Experts of a small language model: 13 layers, 128 squared ReLU neurons an expert.
Below are experts of layer 10 (counted from 0) of a mixture-of-experts language model. Rows are named router (the router's row for the expert), up (a neuron's input weights, with its number) and show model dimensions 0-255. Each number is 128 + 32 x the weight over its row's rms, rounded and kept within 0 to 255. Numbers have three digits each.
After each expert's rows: "gets" lists some tokens that make up at least twice as much of what it gets as of all text. This comes from a sample of Wikipedia text that the model never trained on. Tokens count by the router's weight.

# expert 36
router:086140088139137118112192140084096065116136060152130157138082140093132106121112133153142112150109135111073170117142104076150040097115105087105112115151123188143143120138158126146148134130183138129109054108145100146088093099167125108121078183118147063109115170122113133170200187099118137052118104107183175061150095089145142155178134089133157126122120052189139115145133151135122142147095060128131140147149126141071132142119159174091133201138133161111087176176085139065146152148140138125169103090132150105076109059090134148156075176120097130145190173100140045157115116163153144159132114121175161103093061123124145095126124111112097101154178159151148086182186121150138105144070162125123161097130097096084092147146152129189150127082138105119116091116114118121131107110109173
up0:068094130122134085169100165142105144119157126099158099192098127147138096145113111118110197172133140112115144124106132170126095151144149117066121084070142079071177116059118134166158119073148139150137066130093166134108099125130072140137083116134196148121086158085115118154139105132144133138135161110199129122155106120098114086082084100125136131174080095146205125183138145090123168129163178123130086216131187144086177135102108117074095134083166167130139119133151079127128149139130170173148155119132167120090145166178137159165119098163140171168104168118100112182155196109184151088094115091101211152156128159158061158120163162158150111170135130142105088164121115096182114144090099130064101155146119085081138134153159183091133128105095182118118152121103176149084164081112099
gets: " an", " \"", " (", " '", "===", " \"The"

# expert 26
router:137138096146084124080144141105134114134061102180156141158118182160150117094070106163166116158078113110129096115224096107153129090089170118169087056116134135125105057129124047143103100124154074141121111091131150113124097110166136086120188148109183099107115143098139132144180158162108122126093164145148189094118102108096145154131125093172114146232131126182144100135138132125114079134090069172171119087139102180079088101131129124147110142149132080051081146126073115134140144150123121159155075080138093093078121080075092099141099101127080139174146156161118097132126144149181140089130147164181145134082127065091155196114119103119094081142197180134093133171104134146145086174096153167107144101135111115120098161080165166150123094106101116093122128131133125181170100109114111
up0:116137157105189168159163120157107079128121107156142122135115101139125126177109187183131118145104138078139126118173062081107129128166139125135118130125186123139156122141122115120117104081120145110079093122170180183161089122159147142139130097143132131157186112081084158151141131135121151068162164095056068204161099110156088100113142139104105125131106109140144141163122127127077117143127096144142131171115139154161143116173122151146148150110053098131113156143202154105124150153077084141126114125178109097132099155133123088142120105148118106101137130094121140227113093107093128124113114078148097168091099120121144209203096138115130141039121183108091079107103141088121028105173105125137164138156096169105106185131150068116134232138140141123123147200122172036143183134149144
gets: " in", " of", " the", " by", " at", " from"

# expert 29
router:104129113147126109112150208176098140114099102152136173186083132136137121072077104142159085121097183120071158146177129094089127076164198118138102131164144104112104134181132113167118125142134176165151071088160082140108073113114137061105111143135140080086160206105107198127153109145099174142129091144146161110127112067110107117121126115158118165098146143103115082086125162131142127073121093148182103168142067143084112072081144149102133116156134143070071141152112112097191146178095138186159073108152114092103117120087121162152104172148071133122185160155118101095090149150183160142139109182167138107102120065112164093104123091098127088167161144138132104115117115120151112100128208157081177106161110091101086179147155131117125119050106117102116123101131107154186068102092126
up0:112082103170121117111129179125156215114128149133109126108108123177105126089070136176092116179164211122153175173103132132185077072050113133088118177169111128123152147083164189128064119052103071156127169146110157116119109131081053101122134124095132124105109102134131130166172105131152089107071133153079111133140139142151092096124166159116135105160097104115092148112127158092144164111195091155095131123107080146122122154127129135140135111078113150089157120178174148115147132140120131171121122133161119182168150137103151127109108093133065121105099112185090094131094136091136124093101127052121124044099205129139098080141089087123072146105144176163143075099187096101136085088087131176120154197104112151148125127142074129107191122157109111099127130055090104119092133128139150
gets: " |", ";", " /", " 0;", " —;", " –"

# expert 34
router:134169118183138054123183135129111132168092123157132177155146124074085086116089094131123085179106099130120103128117088100127122100189173105085096120142168132115115108152162111126096112135157109182112127144121117165094095086119130112149136204115198094127130200146163183105139147177115214102046128087116145138095103125138108136115159143110066153155134111150192109119130129115156080122068127161158172112186103134110089111099167202136191147149148167108113129155132126078177150151100164178142103116160096106115080099142144112174091157204078104155131154106116099118130100147153127178150124106160172101096149038088152107086106101110126114131118134141177102118118124191158134168099161201118132091126140116125012131105111171147132135116097116096135116143104063164101134126169122
up0:112115118160112087136102121069152189165103115140093140110119177161137112125129128141086136081146120160110118169159164111121127053154145133153137136129133137104173159153117132121120133137116111130132147127112146143066129089118129132140135099127147101162170130120104093172122120151119135130166140104094080134117107146107146110105140190070086123204137132237077177189110120118087199100120169145122150143154065197093140073120172118145152218124144145136120098100125184138064101146185155185111176140152147186142209089115154149148132083176091126181094141144090131116160164127137153178167069134147138111123122181110130120114073147055154125160098106118159141137137113218148084137151151186111168159143142164143072152128109110138106134149146131125156056207111138206169160167145127
gets: " he", " He", " was", " it", " she", " who"

# expert 18
router:145145126148149100155128158115135131137051082171168186152159116084119133052128081139114112127126117105147149106126071123141100126149180103178105125117124140106072107184157101162091152141174126132146085134145074103079105132142135125127104171125147105095173156108121167109175136150131139082071120098117163066117140154086129179086161136183079148155118100137130106115183111125094149128108133171152135126125096104120115154097159191107152220078166164132146165159110071031175120131157201165176097101125090101168107120128108150181106170106094174165152146168081089097090146145137149189193179188164158111088108125100106168112111153138164098162104125145167104144138117112151113157160186179078165099114110096064092133089156170183121132126140098084118094138060106126126126092123124
up0:083086134124105125106138141155051116128074184116133110116140211110146129156114137167151182113115191122138160156135146082142124134120107068182111144143126139172112149148145173124138107121139171123157107177086146129153151141155143129137107099166149157183118137090128170128082124097156171144104085104131150124105160179148089080117153159174175148118104074124117095102144194141138173082148140145079193082125094085116191085105101129169085105171148132145119139130123117098156082164075187129116102131144078161096098059110110105171049140143172091138166123149161147156145103148197147086153130114106129099087134156162094063135140088165157108106106106092191128100124120239118108138165148115124097130092076156129160088074134102109087131109157218088156109144161078107131182098104125
gets: " and", " was", " is", " were", " be", " are"

# expert 47
router:072123086148181088095152126143094114118122099175117141161145125108182115081133114155141094151092121112123124149141110141163092108113160093150110118144149173119108127192097090155142132167144110130186069118159103127076088135157153113095126116098217117076112141073146152173141094161166143067076097146146170105152104131104145166171120145125053161120125138180124095149171152063112111121132103141128110136131103108128147155079182123108180213115136159105097188144081059124133157123101184138166063108186099117154101055090107139194104149133107161179123160127088132083104127130146113170164123118179164103085096098088122209129107097164119119133121143117090108157113077123186087172157154141077132107130118095066069161129128112176135118086130055100122099139086105184140088109154100
up0:110174127098104149146122128092179118050167137137113065176084141100085117093162100141104143101116149145130171095126109076139118107143140095144110164166141094146169142075097161168094122130084089048143119130107154179141201150124146185111081158177140169125098087223077058187128168094161074091077062161128152135141121144150138154156133120070144168174141085110125140133082124116055122133099121118162152150163084174166156097105147142143176114089129179072161137135108119156086154095099158123126126185167135131108114135082155048132080157137140098095134123171117100117157180160113099117113147116156157092158162118141115111112179142072103160118139114126075157166162131159105119147110125150129155120094088152112127058110118071068128166158152125057101117132159110148156079119167151
gets: " and", " the", " or", " &", " with", ";"

# expert 3
router:119120109103166157134103125170195140111115104176148140140073134109151147085126053146192147149074142145105101146203155103067133054100139084116144054182138140129121122168135072114092127180183135122218121103137180088086152082126098148108105150084180116070125178134120164143157141130121191102116111110093157100113100100126169100144120106136136193156177095104188083149164130071098078128129142161161103161171148096122124097109128142090205173137153142104115187163049117123186130136113162149135146128147134128103141082157141136115109160164065124156150147106126099112148172132149160204157129168145188164154125101113162157081111084104145107133135117109106079159176078152119126102105167144143131076157097113129057147091143155125139137140119101109124125071112116151129059100141145
up0:127131162107114104149159088154133175199174145145132098172083133142135045128112140069032132146174112118171148122158152144152136120087135129133165110139144134142143198139145092183103099123171120166122146158103162089159159107140108076135089131140161038140168095117089164111132103127132135175109197094139123073123087164097100113123125149117082164146156115101165128154157098106064118100091085158177116099097061141217170089146168129068171117146170196143113161146143181118100110152109075145149118181122106111173104106099087133072127075108123070161117129112115137203180128174130145115128156097136114132057162092126121189070109137218091141141093122115149163143116088154087158144126110125072128131129125110121121160108135178104144163092112109133098123094176155135107112113146130
gets: " a", " to", "|", " an", " New", " as"

# expert 25
router:094133101140107145140170156075134062175114094161113172140103088120143066082102054146164114148116070111067093133178138068182095130165159104134089064143151142121109144140114087145121118148139145148211070089165094156126122118150159074112133183109090121079095136097092110138136179130101122087131113132202147120112113117118123160128097081173128175142177147140155126105180112107081128082093082214131089123127075214057122081044146179115106151113087141113134167172105074139158140155133167157159124123155109121140120146105074114143105114168118147122098131157131122101100162133132134156173198164123136106107107100107145142083145078160119085149144115135151096153174118124135128149145156161093091111181126098029113165155141139123094081128090117116133086137128061142164120111109143
up0:090147112109105071108141160100165120090121093136143148113094087152116098083142072135087111101113160070157120090128153130093113129162114137119068176142206159146154108182131181174152110140054115226157122107108138153059142136107159122108148104075083135098165091129067069130065175115065055151111148159081207101153110133110116133126099155140115176135200139155056119126147091123108082107139190101139064149140154119093157139160115115133155105118197165112149130151082127103131095144110175120112086194175139153169123104116078122123091143161135153119132124116120105117100100149123163114127164147112149141159155166076108107150154091123146149157124181120086151112096133106140162157127195126069090159128102117150093154086154178128112111191069181156146112087144099142137079145166130
gets: ":", " |", " (born", "s:", " –", "°"

# expert 28
router:103113109153118142145132188080116083123107098134132115153086137110220122128136083119189130173084169125115098156166110113168117120141160128139102080148134199122155134138106107178117132165164115179156136083093077146110112111140125127144060125098147100096098172130122116127140107135208141026102130130146167104081105051128149147152111100136117197132163108107182107151154137070070101135141083158162123133185144191105147105095105174114118187144122116125131144167084105100148165169109152111167098126159117107065138101050105135124120146147095112133135142096092057151073110146120098149145187166125095147140110134134160143089095077116145085158156112104116092211147137100150148116124153112152151075171116057111129139100202189141160144074121108096124103092107102198116107069150109
up0:081138189133113172117174142091178108095105113090177128162118151109143142165159049112135102150089101116122178133086138136130156140100114148138107107131132162092082088156085075128136197058207142119116199154068064182132184074188145114154139150117102168138108172130152118142124105189114132145152164145159143094115149138130116086123143102116126090159134119156161165126111135141142103170092115157121116113104151124132142142163168122115102050130130161124155092186097130044137064108099105136148051113147204193174067163122159141169105137160144161114109138096231105128145101129157139115107120096200170142156122104166137114160154121147097121087109169154075138107116160142106063074151127104131152148113106147126115148122134159189105090077131124115134072142114099137141205144147151
gets: " a", ":", " an", " ", " –", " ("

# expert 33
router:107079104168126117134150165086154105167078110161104127118119139111116054098123132129161113165134145115100117125145117099099147099132154106099101111124126166136092104146137094161067086121125124159109102084146127142117076142164136083094131149140099058027125138092151125141139090159175174084134115106136144076054131090085154172116162053131119127143178104127184103120074141087107093072114138137150111107173116134095080073111154164113121125190156154091130205101090084064138150132104195141172093085159108130141099090084132130132133215123103112176160109182111123096105126139175141169156173117115158151124109112103202125096108082099117087147172122158119113144155103145159070147045121131123164104156068118144129209118140104174120122064076116096130123111098112146094094088147176
up0:192091151145092155157118118122118070165077115127072031139082123121131092195090067117163130157118080084201095117191123111139094090152187129170091161104137135053079147195115173176093172098121060135116127159134145154184181103150186123146107152163119120094136089117168156061127169126122124119102119129148125109102098073124119093108097128125122083095139139132140142113137128113144073134148183152072176073139095120123111106100101106152117148136113124183122181109089101106129140168138091071140092085127129090183059122141170142080122150160121080197143125122074164107103140088085166118127121148100102152103131123075157145128115125159119109139164102133152071100202122157138166127124074088104168148134140125133115139169152156099114096153122127192078118146123144161181156144094095
gets: ",", "s,", "),", "e,", "a,", "er,"

# expert 7
router:087126114156131113091158101116102128164104100173148188163111118091137156124068116198143112153107117097096125138149100119137142097150155073089078126149157187154143090156186110131132149170160179159106057118151123155035033074145165130117171113118134096091153192121139145157183193138122138139087157087136141114152109096092081197150145097163147167140129127118170115136151161130129124148123076141166155108157094109122098158075168154144139120129097184097104155154077135067110117148142132119134141123158096137061125126105113100197100154224010157149140180105173121118140121176141144169173137115162199128124142088085125223097118113164120097141166087172154104158143082121153138160104124107154154111108113116129080176106164116117100130135097109117148128128121112120127107126145111
up0:137165120126108157138133108166080097128162093147118116134092107082139169136123156156086106110112128128161163226138074120122145149114099117111176105140113151152171119133140142119094185109154092135078134088136173182094087146139194132077102085128106131109114102143186045103097144140141163104117217115093110146084114116069138154166125147084101158135133089138126115140119095108097091205051105148165118143157118124119134116077152135116085140136112197078179108092078129124128082150148156113104161087170193164084138126174186133106079155107151145134132086075128095143085084132108165170127103126109169143065156137131096163114040138135159174125181092144173175095113142112110181098072151157155085123104116116133113138118155162165085194126155053120191112102111115140145115114132077
gets: " to", " would", "s", " can", " will", " may"

# expert 15
router:119112098132142109148150155161122133109113110174135162166098190120181060079098103137193064163089138106126156131145076088120118116183132097096127106130180120132113065139088098172145133175143127156139057093147095133070110079114123153052157096113143123091101163091153152148164191160154154131104109074139160055099126060147151130098138143154121139171142125134156090117157121072127094130123128116144119075141119146096134106083152143119139157172158181100097137183106116091158172175099161125166119099139133050097134057061142137183130147108114148216128150168125118135121096164131164145156211169157132132093112070082188134117145078089108098147120131072112112113144092124138143118117185134106107083164088128120157125111116134162144165047185114133109096071130078109102153158116117
up0:117096136092142098189170130093089139133129118140105130149184152149128137089107149118104075108106132112140128118133124192173088099134189118103161143205138177137105068120144147080158121166150174117116101112110160143143088129109154113142092113098116124087124153180151136177132082126130113105130121153141155133134073154185171182148110094139190170143114144035066142079153069153093154166203160156130099118086181186077111117180141149111154128101134126101160163120091086120109087122104120139142114138095181201152143132108158105120098106101096154119118084180081110152084150071106176114095171080067101154156107122133129108129102072156178196121097135137095160136098135139192105179118083153095107113101142101145100147086144138141161173136215102142220121127128113194151138111118104
gets: "-", "|", " |", " -", " The", "="